config = dict(
    n_layer=11,
    d_model=192,
    n_experts=64,
    experts_per_token=1,
    d_expert=128,
    d_shared_expert=128,
    activation='swiglu',
    moe_layers=[1, 2, 3, 4, 5, 6, 7, 8, 9, 10],
    router_score='sigmoid',
    normalize_top_k=False,
    routed_scale=2.0,
    balance_loss=0.00316,
    balance_bias=False,
    router_cosine_scale=14.0,
    init_std_router=0.0352,
    lr_router=0.00112,
    n_head=3,
    n_kv_head=1,
    head_dim=64,
    vocab_size=32768,
    norm='rmsnorm',
    norm_place='pre',
    norm_eps=1e-05,
    positions='rope',
    rope_base=1000000.0,
    rope_fraction=0.5,
    qk_norm=False,
    attn_scale=0.125,
    tie_embeddings=False,
    parallel_block=False,
    init='normal',
    init_std_qkv=0.0361,
    init_std_o=0.0,
    init_std_up=0.0361,
    init_std_down=0.0,
    optimizer='muon_variant',
    lr=0.00664,
    beta1=0.9,
    weight_decay=0.034,
    lr_head=0.00735,
    grad_clip=0.5,
    warmup_steps=200,
    schedule='wsd',
    decay_fraction=1.0,
    decay_shape='linear',
    final_lr_fraction=0.0,
    batch_tokens=65536,
    seq_len=1024,
    doc_mask=False,
    train_tokens=307100000,
    steps=4686,
    dataset='wikipedia_en',
)
Below are experts of layer 6 (counted from 0) of a mixture-of-experts language model. Rows are named router (the router's row for the expert), gate (a neuron's input weights, with its number), up (a neuron's input weights, with its number) and show model dimensions 0-191. Each number is 500 + 40 x the weight over its row's rms, rounded and kept within 0 to 999. Numbers have three digits each.
After each expert's rows: a language model's description of what the expert responds to. This comes from a sample of Wikipedia text that the model never trained on.

# expert 62
router:540517470482433477509420519532545517417478554511586564522486447459485520437531529525524506504535506537510501518544570472526526518478436555512495472483489456528446490509473502522461493506563463486570455468489454506521522485456447439538538457530513477412506452502539502487497531513515521482365497451555460551529497509513556519545438512489455495494504525483524442557461489432453444448471458541582478527488502581508476463478493467508533484575472457571448515458499546491480550427485569449501512577488553477550527486544487489413474484528592481582487446552482511533541499452464448505
gate1:480471553435490515465479453522484434456502543420581473503438429483513443515545495429473453488628437551433539491503489510546505547468531478522481551461453479531455515470452491595462495454459530498422501480533500448468486478528511534549441512507488509470518471456495473521512486418463560498458533465505493493533503477500520526542465479535465454529575464488476493508468441477546478541524538526513433474567483433560482417580494490544472461516537509503499484419540474457447495435482492504515476508515487504554534487584510467501401505454510457566547507437502530600501461510465497453
up1:510572519517453492532518489520521558437490529465517456517463515521482555515535467444453456466541586474484529543403582542554525497508505527528555531508571528547536470494475548542526571452535433555519498450523513464481569563503477504458514440534462522456430465481444419520545487476501522511477443492461525387546448523483532437468497446481482508514472519439489504471453475506523518558564470465458468502517457494484515544609470547497437519558460543541485487441491516520561480588451497444512530480504524464477564458498551430531458566485431505505432475564490528482489485510476510505
gate2:500477457520490443472517520550489462467482555469513527509499485514484527507453508491524547409512498529502424580516489564472446433522447521486525564492500479525564543455484540513452449487415550582454526510442548424511503427464505447501493443543593469446497556513513498570548538491486538526496489482425416534554512460469471523419517483486546477472512520468574461529441458543553516474423532526521488540416496494467478517505499484477513554444518483520502465478439472507461465466469535462448531432511524501479497402548491551491511568447480492570483514590498522536560481499466494573
up2:570458500452458485479506531560481496550478511499508527555490525497543531525446415544524522464552486455491543518501523473514533509480554463502503555445544593542502507494536431443474522459492487465509487519537442457499514539440498548524545530472550499534505504434485547491491548560454497490438481478474545476495532492498493469441536463423465515500584497426392499472509600543622455505499546528468504492506519516490537476542522551464493544484527477499554509482504511449452471514376447500575553460500492489467475516450509493468481413533502582507494473512462453505542594581575484485
gate3:488504530481470525517501554522504454530515516440494541491457563430483485541492576490518474455556469535540503461552549507516545538536482508497511466547434459495497546478442469485475447468557497461435491476528495478490545542489477443550503501568506586489553456495443457560475430500470509433456512447418477558506580529476453530516570485530541495562531552476457523580508527531477517498551479492530564420456494474435467490510529474486599533542581474445507522453583507494477486543525533500549562539551494446525493489544555550548483541459485449524569438461501403556511548497480505484
up3:520460471504478576480493490518494545530535501513502444433518481578425493498440571531452453479483483512491428427515462547422490516555469502445553453508515511509495507494548544508521503512460467506447491455507466473484404553524497472529507478504538465568550615464467525498523538468550424479531519542508559504595496408462476546452547489513473545515510476455495518532464365422477498551456484485468477481500392511506518545597459445469434478469458434528507525457461500488449469540507512519512497477542528553479444493524484473486556493537480497431493526528442518488509552522493481536
gate4:509496546510540449420550501511449494501496538500508506434540555534498485503497489461551594542451556466444525488524461549508463521579455462537533529526537435476530499528498464507549437512600443449450525507523438501500442555481537569465506421522568526503520408529462519512471473553489539440547469479496532461461549453491508484437527542428566509515406484558509462456465498491533515494560533475477506527509573451467513460516510565506501473414462498484483426530546485407448441503434477468506466471492478478466472474471491524502437498543559565453487495522504484457531569521457518457
up4:489487548574525464530550560477467485478440497469425555523518454502505484467462552523575429514519487536505559438474522514491557477573482522510462583478487450460461458440564461580411551538452502519473503545557476563527512515532492501515561549517534546616535530539525531495515512471502524471466499495476487520451512490550428509505543501538461505531438496461544586546555463517547490549461525519404486514523442480534552476495579493511492568469469496576523526537488528557537433517580578520514528487466431493557509496540515545498513486521531512576538536498533473508469517502490495571
gate5:558428458484417530474380549473573471569482536566529531420527515526547496526449510508432426512472450461461515454516510471476497521479495569440542464473552511509472502532498520548521514506516500580527433536435551568504538480487542487533465471490472513446428467519501455521457536591533509561470543513490493494486468541499547448444470517516507428536494459493519502508456501514410473461579494471488428528562506433507445543488436480544520495516501439448497473491514455550451535398545491521509504529522483540471569522609465467546473504502477494522460446513519480498537505512515518466
up5:556475474459488440478445527516476569576479545512494472500512478495519488511476498530452476502473456439404483557478463477484502441462477470486443493478485549526517522528447530467484513423474507485554518497501566576501447569468501430495475492539524499516514500490529458448449497457429518488421534495597477521465428607467441492470490457380547498606527531536421393530494523489448531553520481475539470476539461524515454601478437546491492549471509482535463480465534520501521506496501486475497567573484546502461486515480492478530511400486511491548480495513548558563524504504474520499
It responds to: Comparatives and table starts. Comparative words such as more, less, older, better, and between, plus equals signs of headings and the first cell of table rows.

# expert 42
router:532513469509490561498437552516482503535570514489542545519520466406493516437548524474513447501511465450551535510545559510535503507524483504546488527580467434479462466537468565465540542491530506450483508396513442480535505412438482505434428480553521528464520470580516506507563504533555496474399508442474441523479509541499476530480468542529499445517529477516502474549492466486515466513472505537494446425496493556519417472482512497555500443497517517584506467509484392535498509540489487424563511519518531409491543487538413482451461502480580463543473441421499491551537528473547479499
gate1:490490541440420542489489518510498473446508533393545439512488428505488418451498532511485447549545470438508531452477447496498459555517511537533480556562456595489470508433520448560508597498490470443481515464485542482481522462451488426584457531491519438472552510521469512471494423462464522467419517447446475450519494540562479515511460458493480488473541508528485460519496422554487542528559530435465438510538485481537438528457529470505463517454477435452536524486512552515532484499474474506507502506532466535576567463570486471516408478470571491516488527478520463558565457512472533523
up1:431517479522497524482506410506475509534527522433438488475537464518524500558505415427511531466488577501494581548479513593530470558558547477461512492524558484464542560542455551599494549528512497576520528461478518454529575476474428576459497488495497555537455452465456491525517516495529468514511506573479572469505473446438554467468536444441517519512484491478455506479517472507551520527417492471505559524538514438469455558542486513436465458596502482530486510511467495551548521560455441498483527438543502489521440474524548455488522551462466522524552525529509568533508463440563482483
gate2:505500494525499532472527524501445442473511543527541493486543504481517515493488446442492533495425516493490436550490511580427501492533454481472509558560473505517545522440520516538486506516489522584498525517502528527500534452544463479456557446596600528453479512578493501492511491465523457486438499438493455523477546544509499515427469527456540544546539517501533513520464484502493467533477453475421439508453470593505432507443545561466421538479508520608524500436421431513525505556480490435424491472488507427537506430542525515491470464498486475505532524554491550531598460465504535601
up2:594490495428473478517463465532532494622555471498477556504476415490522514528522476480511456432534538481524493501522511492540494481463522580489446493481460480496498495564445511501527536490575483475551524544534469448404519517492408557498500556472540554560481498430470555544488483600469533515495526488465529496517560525442552451458484528424485508531515511448462423532546549567555483483518516535526527494535520438526475496502463477462537523569456441474501471496530474464457507479416533494560558488534548516422464587523523503493486523548491564502484501488501495516480539561547577429
gate3:499515580537521540538451528505544529559560478501480500521478525448551497556529564478484472529596506473516538414505534519526524543623500551507546504584494421563497522516549518490536574503545492488483490486498470519490541485510448459427519468514501499506567463524452482517551463634481453458468559502397544478513539534494475521521510494512567504526484436494429489540547499475442527558552506525536539460495551494471478556524465568568501539511583473460481560473465520534506522533557479449542482460551499464547484513547568489554442524506511471528486468442540499469491498529485564475
up3:556504501523533450472532491482514539518513501524526467484463425540416477474509557471481439472531537534509517426513580491426448509491518502508464541487537496543509490508515484460506523494500503446489593489482571463513468536511540461516490489407552409499474564602416492494445542545512470405568528598553521510489499416473527535491531495424537528502509532599470493512462512471484475559518531465503491465461477463461561537485513513499452471438513475514516534540420485466460533543482481498518539425517518504508529473544574495532550512522473381431481503499540448494477495581454500482
gate4:570468500542525436471573456549459424471496535527550457497499396524511480517553515462514627471503493532453550507544493537448506584457471539456523532529510514451474535535534493512535521424557495572506540468506384483504536490512499507470491498501495428509462447481551497510579486520505573440455544497439526437457561460495524446478527492493464469509520450511530482508466506557502495485537505438475500602498543567504443527438448494527493499463530515517565449512513427409484536484494522514472536479539548468535511462444467503477504507458586537470486487572506555469513529543487493448
up4:450510507546492478493494527486511452530459471536496458448528553557420461472558546470467358534446507483496513542510424485523488509563492447482499529525487496467503513442525459532533424476433513477465502478576464540514500537511507444488453560484504575477509483500470533515469494481575486510493476579485467565506430490499440503510558553466509527517543508495566508549548397534561457548413555482483499500549506506494518498482571505475487517592508546557566530456494493552498462480558576493537543490479538489492553514437534491579490460482572481567495555444425532502450474483475532518
gate5:482394546491464529453447492504485519517516533565507474502557413531566469529473535555485475544521532515462487497531528518469503541524505469559563547521495477518528519557499512576563508578465579459539460555415518458517499462486547419474444471538536422505533480534549432531567505617497501536507565463515479519507480494506484470480476547551492457530539436536510534530467488493456494501528465557474507589504514529526440557486476457519522444505498513513508499496473491471526542399470505497508481531601430496553484499590465463473436552514544517547520509452512503526465472585469464547
up5:454424470493493459566477530549527449543545553525517510521485500520539556488515509498456537521573405522487530503513507524462513494537489473561516496423463541480441515447383515561503564496541515480553590579481491549481506541512517490452492453529573519505530420493518428459484515460505539480489549438539518564463441476438408464518529518460468523540459490481456490557543543491419540547537421472477489525488502510550504525535448483469422524521553452512436457518514539504538444420513564493483524567445512514528521501531466467525485409551528486496494536476561533523524527457510503531
It responds to: Clause punctuation in bios. Commas, opening parentheses, section headers, and is/was after the subject in biography and film articles, as in "(OBE)", "==Career==".

# expert 8
router:505479461572457524530496501566564517478533520532525524509524400507540452441525458574548520478414559484537471424527489523562521588465498513578477497426503440529582473509475500521488473440549537486567508458463459456534454470476501437542500530559550519475537443517465526516485546523545534506446485493527464501513523498481498493531547447502466470493499486507468502597452522431441507481533551511539498476499480553516488459443599504505455513508526492588490540446562432535498474488452482458435487494484546502488546547550458507484473435531478465547478469506378459511508476425497444495
gate1:492461582479468485469536559456510548464529510457547499540475493472538452471485486430453543491480562483489546499538505536503479492512469500476518489518476487421457455494557457554497530471548468529474502390473485473485543480421489532565422502574439526510531429527522442514467467460452480499439449452506504459445530485541545604481449519550529507462471505433479505467459418499489514517493474500480491524510519467549520505454526494499448540533485469490464458478469435517461526482423541485531553511510491531512545484625434430528456512447437452568474554497527522505525466485430608438
up1:530449494503431550453530532470514551561533464453510450541508549500546515543508473410474459531479522450514449506504552562552489520501501496475551462499574457486521527551499546557469575490521510596523512426508556505513608486524492515442464537456459525528464444512463468557480460535553492489491480523455520467524541550475520435475497485464556510500512473427420467522523463465574523500504552459542584476505476432513508535564496479489464504562467479433471475474490478576559470519446543554516553462520543479516526489528514399521503579443468468499556508509492583463485450538534504566
gate2:494476471508477475514506491479533417443473512517491513510533487551551481473507461455505558426436549531535513533561438532510463479521451504506529587461467518543488459451452503546458535509474530545520515512403507460469520385448479482535541508543587461395525521563482548592504493496564518478456454484465445481551525485441497538503515490511518472492522457499485539543493470489542545472476473490439475515459528510459482477447513564503555551486502556557521472431456520502494503521504450527524518554420494516483445446519541529451491472405469497506421570542487570536535462466569460588
up2:533476467439460525513426456507450502504486446560497473494528525498497515539475435475481495415507539506449549515564550446514560495536514543525463489474494574477536552527456522541495536475566486508611487503511524479469526517500491520505452514531491465512473536434517503504418499550552487527456459489527524505501486542433546579461388468404498543512583515503419471468533510490598440524483506487474460486485476532451511495451401540498497538475556421495509544428522529469482529464465508447537503451530596425495517555463528468462442457543484518516503517451448463504445465508559529493
gate3:495553456533484530578478462531473505522513454456518474526510473510430572570483559515509429555551405468477541488529549540572487552490506557529562511523470450459471557434536482507504477500564558456478558501493446499533483516467514532490553523585549459520520510544472447505472499433464478479549545502468522501559502461501525448555543420522507594469554520515425453503488555473413546523500538476557507448467513434485478520509537509531541519547575519508534447492454556560539397544529505501527490469444446526483469505548490458525469496502424533542532509553548485456535477511502513563
up3:490503519574437436445509513518561529516499505505564502401560480523448494459517540501481526519509530507531484495503489575509486496488477460491448518493523535506477485541495511473461577504576474437476568469452573520560449561526501468521508449431549454502517495484469537496529563466585535482552526596590481466567518524431549508531493437471481548526536520499516478537475495511447522477483516546515502505529566542522545582475520507498501420467570469527448514523470484468440555589487490518518474469541436518431504487556555568488510444552453456466400456491481526437558473526493538478
gate4:564462502576553463495580518512529472502477505502459468514527505478560499480524487482483532450494497559517572505500496510527512561524449548426522432517538416489470437556472483460549495437531529560484455471498469493541476546469497541485470505563509531489551463492449510501521569515515573484471444557527512457442537537544538555462506519529450559473531544544474489541496427534455500480432542504514484623538544508567495524514449552501498539488538494547549471512640483435507511473429517489464385515482503489417493464538452516465455478431498476474547514539509522488558536495445497477
up4:483467537555452517491544522497422522498505454480468573411466548528438449447526564522545448533504475465514478459501475464509510449511504472463527528457523484485457472493508506549501491522454502421487536513536432584526545521522429449504470542474508468499457501513497527517462472488560515418493517542495424523499462487561483473529519496523431470551534564520534499516563551453512470494476441534412525486491480571535559504503536517448485495518472531519549540501476561543462469506571532549567571539554554472540514526523552512449559492471528450577542608479449500574459524511448562590
gate5:475487487448487560515503512487569562466470604537455515492501459531514476503509485541458480540462462463463458478498544499511476449505524465519496499594551499547511471449467568503507534577456571551467557496493550514499542573480456524480475467536528458543452504450518461547508482509508478567490523475505456554472451473523548487492485534596487459545432495507501569545416454548446442467580475521540484535562520466457436544564483458493538501499499441515478459480553502529479474465453482444481555606494551494535526463469430440474493523524557524485440424499513487585460578499514543487
up5:527519495455501482531545518531418496514558575508475442558455509464512487438477518519467495507447421565462517493479488433483633521571489484496545515423468508485502493503389497489493508475449540450477532501467480562528510542471445457475492470494500407503495466507478464444545515462483506454468464477535533532533471508488430503505527474470522463596448505464525482580525486454486522525556504458538533498541546470504545551477405526436521502457449388459467478588464533517563444475513452437453527528466570509477496479482525440499458523460532531531455472533531553501511513439521471469
It responds to: Section-heading topic words. Topic nouns and adjectives in section headings and demographic text, such as Early life, Historical population, See also, social, health; also some digits inside numbers.

# expert 18
router:533532500552471510520515524513509486447525583526560468528507402510517420451486442526591425539579502434486484507482494524485546530505520587565444505465484429516523481466557507488475494507468492486504489442447480521523435565429531486498515526524548470455509477546432464494526539474503516462428511489474431554454548505510462476529521489516466469493546530499511413584457453510443482511481554542438457517580512521569469419444541488417480490560555503537466493498576457527541518484513461476512463504486453446528543514566504538574499495533495489498499483504432487490531605486463461514
gate1:453483545528490556465499518549571450473512522457556448590446469506568489454567533481489474531586490486449480528487535526504493481500562527564587540544475501507546531500414513566518595519508446516467445434501556400477545528519492500498486456524497566539548510534505509523500478452431510497428492487508434539469527497509501600481529503499491532445495497492506467542499461506533506507546488552580458465503537483517460475500559549488476486527497437539448453499497528496539491511440524521573572453517491517541560492589446488523459565484560494538545542440529558549491455478477468423
up1:500434493514431534496520521530573527522505473494470481467485505502475439469508454488520477465534530468473470419496510532546455546542590439515468512476574502511481459530486573535494569506527455604506516458530578491535482473528496540423535515508484512564502487508508539552492568487502446547525538551460543428555445529472551467451469464458515484489505592486521474511552524468529510563464528457484520405571496446488431534567458515490535524492479531521566487541437514500550521557467531574480489526521596517540523495546465470462469544390486536510504503510547484556568464535437506461
gate2:572451425528544442519511473519464470460500570561537455463502480525489465468506494478500505492414511430470533533474494581474473403491476472478531565496466492479531436515435594509463508492430561605490464503479494448528471447489517439507540519507506499463486509544558563570523529447460449557443515525488473517547524479455528567484503534470508506474484493505507513559444497477486517484465516461466475589442488507544436515453556520445508504500510482552563436456416456467458553527482474526464481486463469500501523391517431525475472534515438512487486562546489496499569469464541522583
up2:486469507464404462451503451505525526547507481415501567439486478479484516514522465563488458438525541476488520519538523542484588449534498439504493467457475546530548520553579422515517520545539487477460462499548524507474467542458544464511490485485544463515519467500467489503429498589511502472535448435449514557501518545456551506540511509471367526482547494460480527505508518472544452531525479430471439504470540474462475488502474571419455525464532491438487462488527485497504487526491505531451535526479474514432469626486567542542460433555487486492479500473497398550469522529585517433
gate3:565434473533506546511465556524491485515506523387489493524456486542460488534545531500499457447560467510554473476521544537498532486543480510517511444486482484515485533473520427540499484463571459446492519464475429504536510532499467469509549479547513512523550581482458498535496577488544509507532540546445542542489549467507440479490558469422558532513543575506417462553537535502399483488518540495408490439486415470493528465504448551538552561593524514515570499428493525493544463473552462518553497508514446505534514469548525510496489460520505517552592469497430422460513546553525436501
up3:534511455517507505431476469477560525469541525475530478436494512557394450488521485542426494498468505504536480443485528557410479508521538513506484475484581482523495483433504562396479512521516530449499577499533556403518497545480516472498536521440528424497492519518402499475446514533521550504505553622566521502492512477435475487479525516449488554518483443525493582528446491527461521541484522479491522509509498471521554579506469558499497496460497445465531547520466523536401467504453483476546535462528501459491536498542472523513664497554507522505449492480482528494503494558451486479
gate4:471488522473537488382578510519469459481496561481503488536501504553534539531498482527522504470512430505508601496528450499557526584534483454473538548497481469486506571481512510593482438468539592536500561482465481442517479537469464498466516475536529516501479505478574491535468495542546494514429460492469576466450473528553484473479521542518520420475530436491520492537436433504485502510499518463557483560536592453606483564453520529500518522492485498514495520534533452463468476451478485520447405450514483461440388495469514538519455464506543498484540486529484523414505599471519490471
up4:494535486550422496563503489455472553543492501486429507520509530524490448461499537479507480432467479612488539547490455442524438466519450526460491482472490522463469451515572440520487538500439437453443431556482457514461517476432518495501429548485534568519545488455510541498526505438441499465559514580523469498504494532521450490456480526463488602487492530486474508507544514522518512482434509539463573481489486476512526480461585517488459541501485523574512470515515469484463433558484588565555559505477546440549426480489518588437480530520517522500521564481514467559449466462467570570
gate5:522461514497494553426447539504542498483487519522533464427512446511509488446483460486519496467486419533487509487501556482563465461469488515524592491498535462564515421524476479454543471510469478473554494515460488571572486516495465495502439466545523454458484470447568450530472481536493474563490524511503506591565427427491493441449426459520453450494457548566462529462492469565442455517528470503567480480539484515492446579478460476542486496539515559491516491507502521577522477432514598441484488490519420492496506494600455464451456520450549521579592487493506509498453535548510538524
up5:497468496469543559502447490591477548552536571558561486518485457441514455467428494514511495529593477509435514573543467502481507519526495460522499473518479542514533539516417516549561481497456519475510510494377532612543468535466523490514443468556504530497555474510389417470544496450474462520459457533484475560448431530487451457488556533461477481510486563500544492539558545508515546498496471463481425533507463515581492547497418458539499506452465433512474516588599480489502500482513538482544478514448511466533498519500514448490442475501546497516497518502489565534521500503510440521
It responds to: Mid-word consonant clusters. Middle word pieces ending in a consonant cluster, like p-ict-ures, opp-ort-une, c-act-i, Sat-urd-ays, with some percent signs and months.

# expert 35
router:559553506568437522471480487546508547497478543534514505537572473443470469529464518475618493499469520512479544463498517516503506594476486532540458496484461417497605473483495472496519464461557537469512518502506514400506506450438509514520446538543493555484552402566509477509513555564528426495478583528505436552499495554532551534438490490529545503526555478495466513568455512497465473499509481511543513471529512464453501461377521517536488423503507477551477547510488446494454491487504543478477517435577530453485475496486529501413436550496489474505450499462455502520541450415496428506
gate0:586462430520540460564466530497495513492491469538474422417431448476561539451572477472489476481438487519500522455387523495492542561546476529433444518441553493501538502495499557467504531514511507540506393520491416472489499493516531496518597487481503497523507464472528486487522511508551502511492487494534547501528528486524442481544523479477528527534513546545545468463514509510508473451454505453468519550509480363452470466465507507412636561489505429506474478497486484459432513462462528506534556495444485508529522538512457503483519575541480505555493551530426456587499487537527514506
up0:434483527478462493519514543539492494466496506552582474445447482540542425449545523496469571504537514496446472500484468471482450476495498471447499477518400634578554528477505578465513448497567536521497489443571451547439526559514500521551504500488486473534525434500524483578559515535478563497527478494560498504538584528445503533523499511472464520516469498569492569468533474490427508541520517535526549461485502453462565465493500453454489470557461467511406423540520519476510466504479532583531466575516470504560475465490432527502543459511453517549428459484505462500488478540490568504
gate1:456486520471527496446503487457470428470516444506590473479500474458556436470521545488458442562536525540431552494537470553458440560527615479562556519538554531470493477509556534538529539520556468492472487372465514442482466534418504472545423509452459524514559526507540461566502462464464455505479497492530489555560534459530494456518490471535507485427474547513480493506551515528479498523499517504502448399479514486561548505462524541527470481518515534526523489395480557494495486513479500450471495516515446541500525463558492420439460508500477514535484474467499492590466462457457503406
up1:584476455524484494493508529475564513509464507472537502504423530502442435456470432402472428474570565518446513518478586541588461528548503441487515495509553533484525510535446540561485507505497498552530523437524511444472503541483462502449431446483498468486467443473509528563505567450499470618537522541470551516531502533503543488442468426526578441565518487502500508521536494476588526521479431531534510478537436447454432562573425477513491536501499472499486483523494501522492466539477521463484506456516539490518446559452484424481410515495458536489475510546544536486486503505552525527
gate2:567481464577525463484506520534447486497561521483552507533505569487529510516449476455453539515417511519501493534448528516476479446560503472471548580485510565516555498465439558528528520447457565526445518526483466442504497441498432442454515520534528490521456476585572555571545531489547482498449476572437437421570522477509511493478519466472511497587578412499560487473516484513519550511531496506546493505422475451525498483455501493471508508522492508507506517530389491477444545443438485467459510465481529466510505402502529507555550529568481530503507500550432507477479499495554518584
up2:541468491532517438489533516551549503521472547491534506472472466483531539504506485489512449518493498488547487427477514488550502497494499522525446529490395556536507518508429463517563506498519518444540419515502476485515495523450516517520481527478480485442517456451544545431412521571559518552527489533439492537518457538479578462541457506446442523510531529462428516490539569557540470506403484526496478512487525456512483436556497541535410514491544517509506595429583469445463519517436467570552577455524505443466469571454541521530518515544423545476426491504493450535449449519546535457
gate3:533504561543465521489461473520520530546542470468549468528486515436461569542518533521557429561536488468538506444557509463570537491554474515514516472533527529528447542429540486441505513468529515489489445519416443528499478507466518491514519508579493568452488463539512520511474498553466398446531574525452568476566542490496529412492532520536537465478511557467378432524541431486488463494564489541458516418495552474526552525468463555450538494562493462456463457455476564524489488514542526484523559466535453500587445446426509485484544523492537474513528481467501504502462486471439484482
up3:560481579519471469477477534428511555489559504504542527455522503553433513490499579506485514520533488529492567466436521559508483469523517413479525549493482569543535566510508565509526502482584515475440596499534574514470481524546485442479468503414516432523474471459468481515528496529517469468554547508469442467534555457469527510503539485479578559496510426534473515507514494497515517525476536452531480542473404523470526511517498531464543507441529469512490535512483500554402541528436507482553455497479445503625479475547506506482616480499531456472460471496495433478445438511455480562
gate4:543473550572503480427507489495488539559451486454513445517529467465556522463508499473564441498468445531496531450541490546526555507521501454509472445494492492421530506526508433557432510422549535513467544491443453502489523500458515480513522469499531495516533533532466533479582492547554514427501479504466425376480518524566528456464456489488517506499473480514478573444556438565491542481521477544468476515468524430516452525509501474531528555442521493481504510436477481468506543430431395543410480481555506496516445506448431577449482487476531586554487510521511550453557543469473516475
up4:436518515513538492471516537465449505531477456467430515480491436584450486530476522587452451465477512417483500501494473541501566462503473507492503514449526580403414508571521466512510485536484454513461502541487469579549551493488509467466493596443496622481501446481484528501474485502520526494489501461522496589448506459446464440457558532469525505551509535460512470478553465476471564548488542513447517548548483536501534480515564542515519535519485550529508527540476515562500456528518539498539567512484520432524483528412481503553520557518512554616463566507451467540447472464464473525
It responds to: Place and institution names. Capitalized head or modifier words inside names of places and institutions, such as County, School, Railway, Historic, Airport.

# expert 13
router:442563488511468493570428487544496510453542549542471551489501448496467424458504438482554471523532447560489446523545547472483499513486504538493537531534487407467572501543569590529529571516562490455472509468517463468570465396495437472537474480497500479471548407540494523475478626528548499487458505477544464499599487500516452505452519471479497488516549495517544435513442519497446508520515516548491475497460450540563523447478518469552518467544464506569482500526467510578483511465581464438434533478522518482521506448534515467494454475456483497549518490510494499538566586501514460518
gate1:521475566434440524512471457476513443465538482403568478554511494473549449540475508385479511535520486538436475561506501513533539533503530549519509524544501473492407527475542498488474599547540529512472505415528563535503580476527489410576473483488482503498507515549530475517474481472466527488461487456572464481615517543530516576578468476503545477451537525445491561529512438566526511544518543459492414455477469504543501497540492529501468479516475515532503432499497533520504472520519506518479544530536458529494506454561527476470485582445517506619483422489505525497489487508470553525
up1:452538483491534510479527432510516516441533538499432474493503509435512503504538512432487525534508484489509494482463544578532482453455508490499491440593600474526486483491493514593397543545549444564510508463579620522491482546529447535499462512427464470487490522497444454534497529480492505531463424589501569464509489527469549566444432454511520539487465518508507566534469543511563541498479494485520510496512398447463482584585460515549475516495498496508558466524451483562566450540491514559517469420539497468492468555464476533505528530480464532500507460469506546519479511535547467469
gate2:514516477545487432528484437496424405460490499517473531525554560582491517509501491443558415484454473468507502582498520567498476449501500502439579567506538438496533498417520503547448529495463575555470521446527447450528499452435500461494528513538509477517550496597527557559509563492518509549559495514508508497500489458453482522401531449499506532583559464541516505505496519544470513497503524521443510536447499463507500521449489515502466509535500473497507572502446466550455437466484506548497520518452503520534436426565528552426496514469483549480509497513462549535468528488511459630
up2:544556477436498492486459465512475469488527507482539500481471454538563565514533495474470471445504522420533471525498531507547577520488450518546511516419435566499540535543446500475518524508530474470450468510473434525460509584521494565505477463519523504507496465426475582494397498548567489473486451508439476497481482568495526487474427471463447521554471501502459514480517568533563457505536529526455503519513469483494521479532524425587476574458533457453548482437587468470471466542463492484509488480549500519442485562579557497506487453593427539459462473481534446579471504539488532425
gate3:461496523517502515567501503486567526461499466499545506473501484540430490471494570516525496535522531528496491434525606502535524506662542581488517497541467482413494570524468510546461483483512473503514492457510536520530490446422480517534495521561490491509494439529522456513527496474504446438507497463505522498526544464498514505549542546505545461481463552537470395520541538511429543473490473485515470420490440462506480509541466539579512459564585506518477458403450502497466496495563477451522522465582464462551464482520467452525486433508450503557548457427514421552556494532464483529
up3:532499572503475516447498514545504487502605504544517501455488506566480532500538496507475513518442444489459478436501477476486560432522497485521517535496500472520473508465544525495491519524580465550466497533494613376500497522466572495529488494461546458462493480501482564492510525472557482376571588528504427463534543470499462609558479533484492401477538461523513511523518469474464517544446445489465519497424506508467538467501532505501530501437510500527500542518517553529401433502421517507499502476537506500532550427468489529524622491555467472452528501456487501510531478543460488475
gate4:498479473491500535479537469510558498545483487517510537502485442497510459453482459446497561517518422627532574404438544497486524581530451468472523501620468473490486511528481451539474499490570478521520546437540438501534511463428515580545470464496570440490463467457494528459514531525533504434458445492490544434533504485503425525478507485519444496558504484562540487546484494585478541518532467536513421565499562513518468499469467518525462516499502507513493462423552448379515565458430522470452484483488447470497486505468517505520443451488478546527520533520489498439488521567460505495
up4:501496541547437463493486505491455522515500544541467497485540544492448456508493531505519402485444520477490563470575416488511441486476435503508530533471513542485474525534575516541512439461405518542450524581485491529510524569590535445469467579493581523485510555535483482557479452480494488478488455574452481496462484456511513481523544502573513522524474595454483566462518459488517473466541547506419558517469553450462525494509566510501535474481504534472487536577486518588468460545564496511546526528521509462481493532487495534504477503423524485557451533508458499453527483565549558614
gate5:496445429491464541484457566505517517524558505458494449502489449547564451431508551465481478561447486506457442491467481418551417443506427541499528468503476513480527563496463529502565496501415555556479527548484547577491484434507529433442476447477517490547514495471499470467482554568497500530519536524483478521582527476522435461445462478541449459527456512578469568496431543522478413511551521502500517514447558469482496556464473531522589437541541469505422445477446496549535552475448538545502454559487508478470505529556501475495519510521496477557512457499456469516476588499505506531
up5:473459521505506555525411499578485440548542522553481467559496490435532540411554546458390486496507444556497545495496484501507515477531456476480463497479473508466479491558446489512522493498478561498527554527417501494546486526502474512478451499477539484600502478444451467456487508533528474439522502483543498530566425505528458480452549530476468525619460512533528497510488600442541503558621511498514515505529405515573479535508449490495463473476490469455487464497485442475566483457505439447505576552484506451530492470480501460475546506474507553504499471525517587554553490468494544461
It responds to: Accented and foreign fragments. Word pieces inside French and other accented foreign words, plus slashes in coordinate strings, such as mé-ti-ers, Fré-j-us, É-v-angile.